config.yaml
n_experts: 16
d_shared_expert: 0
moe_layers: [0, 1, 2, 3, 4, 5, 6, 7, 8, 9]
vocab_size: 16384
rope_fraction: 1.0
init_std_o: 0.0458
seq_len: 1024
Below are experts of layer 3 (counted from 0) of a mixture-of-experts language model. Rows are named router (the router's row for the expert) and show model dimensions 0-63. Each number is 50 + 15 x the weight over its row's rms, rounded and kept within 0 to 99.
After each expert's rows: "gets" lists some tokens that make up at least twice as much of what it gets as of all text. This comes from a sample of Wikipedia text that the model never trained on. Tokens count by the router's weight.

# expert 14
router:31 49 56 34 75 44 65 57 44 35 59 50 93 36 62 68 47 41 65 59 26 70 34 52 64 51 40 51 46 53 59 52 33 64 57 53 61 56 48 61 57 38 47 59 57 61 82 55 48 39 54 38 56 70 40 21 63 47 21 55 40 58 61 64
gets: " the", " on", "\"", " is", " of", " but"

# expert 3
router:33 47 57 33 75 43 65 57 45 38 58 51 93 35 62 68 48 39 66 61 27 71 35 55 63 51 41 54 42 54 58 50 35 63 58 54 62 54 46 64 57 39 47 60 58 61 83 53 48 37 52 40 55 69 37 20 65 48 21 54 39 55 61 64
gets: " |\n", "19", " that", " also", "6", " which"

# expert 9
router:32 48 54 34 75 42 66 57 44 38 58 50 93 38 61 69 49 38 66 61 26 71 35 52 64 50 40 53 45 52 57 51 34 63 57 54 63 56 48 60 57 39 49 61 58 60 80 53 47 38 52 39 57 68 39 18 63 48 20 56 40 58 61 64
gets: " in", " with", " for", " by", "\n", " W"

# expert 1
router:65 62 41 64 21 73 54 21 72 30 55 68 27 37 66 29 53 59 38 22 37 39 54 46 51 40 64 47 54 36 44 32 38 53 52 16 45 48 29 40 48 52 45 47 26 44 50 41 36 92 36 61 52 07 66 44 15 75 69 49 61 37 36 58
gets: ":", ";", "=", " –", "\n\n", ")"

# expert 5
router:33 48 56 35 75 40 64 55 45 37 58 48 94 35 61 68 46 42 66 60 25 71 34 53 65 52 41 52 47 52 59 50 33 63 59 55 63 56 47 61 57 38 49 61 57 58 81 52 50 37 51 40 57 68 38 20 66 47 19 54 40 57 59 63
gets: ",", "-", " ", " \"", " R", " to"

# expert 10
router:32 48 53 34 76 42 64 56 45 38 58 49 93 34 61 67 47 40 65 61 25 71 34 51 64 51 43 52 48 54 57 50 33 64 58 54 62 56 47 60 57 40 47 62 58 62 83 54 49 38 53 39 57 68 38 20 61 49 20 56 41 58 60 62
gets: " ", " P", " C", ".", "13", "'s"

# expert 6
router:32 49 55 33 75 44 65 55 43 38 57 50 94 34 61 70 48 39 63 61 25 69 32 50 62 51 40 52 46 52 57 51 34 64 58 53 61 54 46 61 56 40 47 60 59 59 81 54 49 39 53 38 56 70 37 19 66 48 19 56 41 58 62 62
gets: " his", ",", "3", "10", " with", " of"

# expert 11
router:32 48 57 35 73 42 65 57 47 37 58 48 93 36 61 68 46 38 66 60 26 71 34 53 63 48 38 52 47 52 59 52 33 64 57 54 62 56 48 61 58 38 48 60 59 58 81 53 49 39 54 39 56 70 38 18 64 48 21 56 41 57 62 65
gets: " |", " ", " and", " of", "al", "'s"

# expert 7
router:32 48 55 35 76 45 65 55 44 36 58 49 93 34 60 68 48 39 65 62 26 69 34 51 64 50 41 53 46 52 56 50 34 64 59 53 63 56 50 61 58 39 47 59 59 59 81 54 50 37 53 39 57 68 39 19 65 48 20 56 41 57 59 61
gets: " |", "8", "4", "7", " from", " The"

# expert 0
router:34 49 55 34 75 42 64 56 45 38 57 50 93 34 59 68 46 40 65 61 27 70 34 52 63 51 41 52 46 52 58 51 32 65 57 54 62 56 47 58 57 38 48 59 59 61 82 53 49 38 54 37 55 69 38 20 65 49 20 56 41 57 61 64
gets: ".", ",", "|", " (", "==", "19"

# expert 15
router:33 50 57 35 75 42 65 57 44 40 59 48 94 34 60 69 47 41 65 61 27 73 36 54 64 50 40 53 46 52 57 51 34 62 59 55 61 56 50 62 56 41 46 59 60 58 82 54 49 37 56 39 55 69 38 21 65 46 19 56 40 57 61 64
gets: " was", "ing", " were", " are", "on", "s"

# expert 13
router:33 49 54 33 73 41 65 56 43 39 56 49 95 35 60 69 47 39 66 60 26 69 35 52 63 49 41 51 49 51 58 49 33 63 59 55 63 55 48 62 56 39 47 60 60 57 84 54 50 37 54 38 55 67 39 20 66 49 19 55 42 59 63 61
gets: "0", " to", "er", "2", "en", "y"

# expert 2
router:31 50 54 36 75 41 66 55 42 40 57 50 93 36 60 69 47 41 66 61 25 70 34 49 63 52 38 53 45 52 58 50 32 65 57 53 64 55 49 60 58 38 46 59 57 58 82 53 49 38 53 40 58 68 38 20 65 48 22 54 43 57 60 66
gets: " a", "1", ".\n\n", " the", " an", "0"

# expert 4
router:31 48 54 33 75 42 65 57 44 39 56 51 94 37 62 67 45 41 66 60 25 73 34 53 63 49 39 52 46 53 58 53 35 63 58 53 64 56 46 62 57 38 46 58 56 59 81 54 50 37 52 41 54 69 38 20 65 48 22 55 41 57 61 63
gets: " the", " as", "is", " for", "us", " they"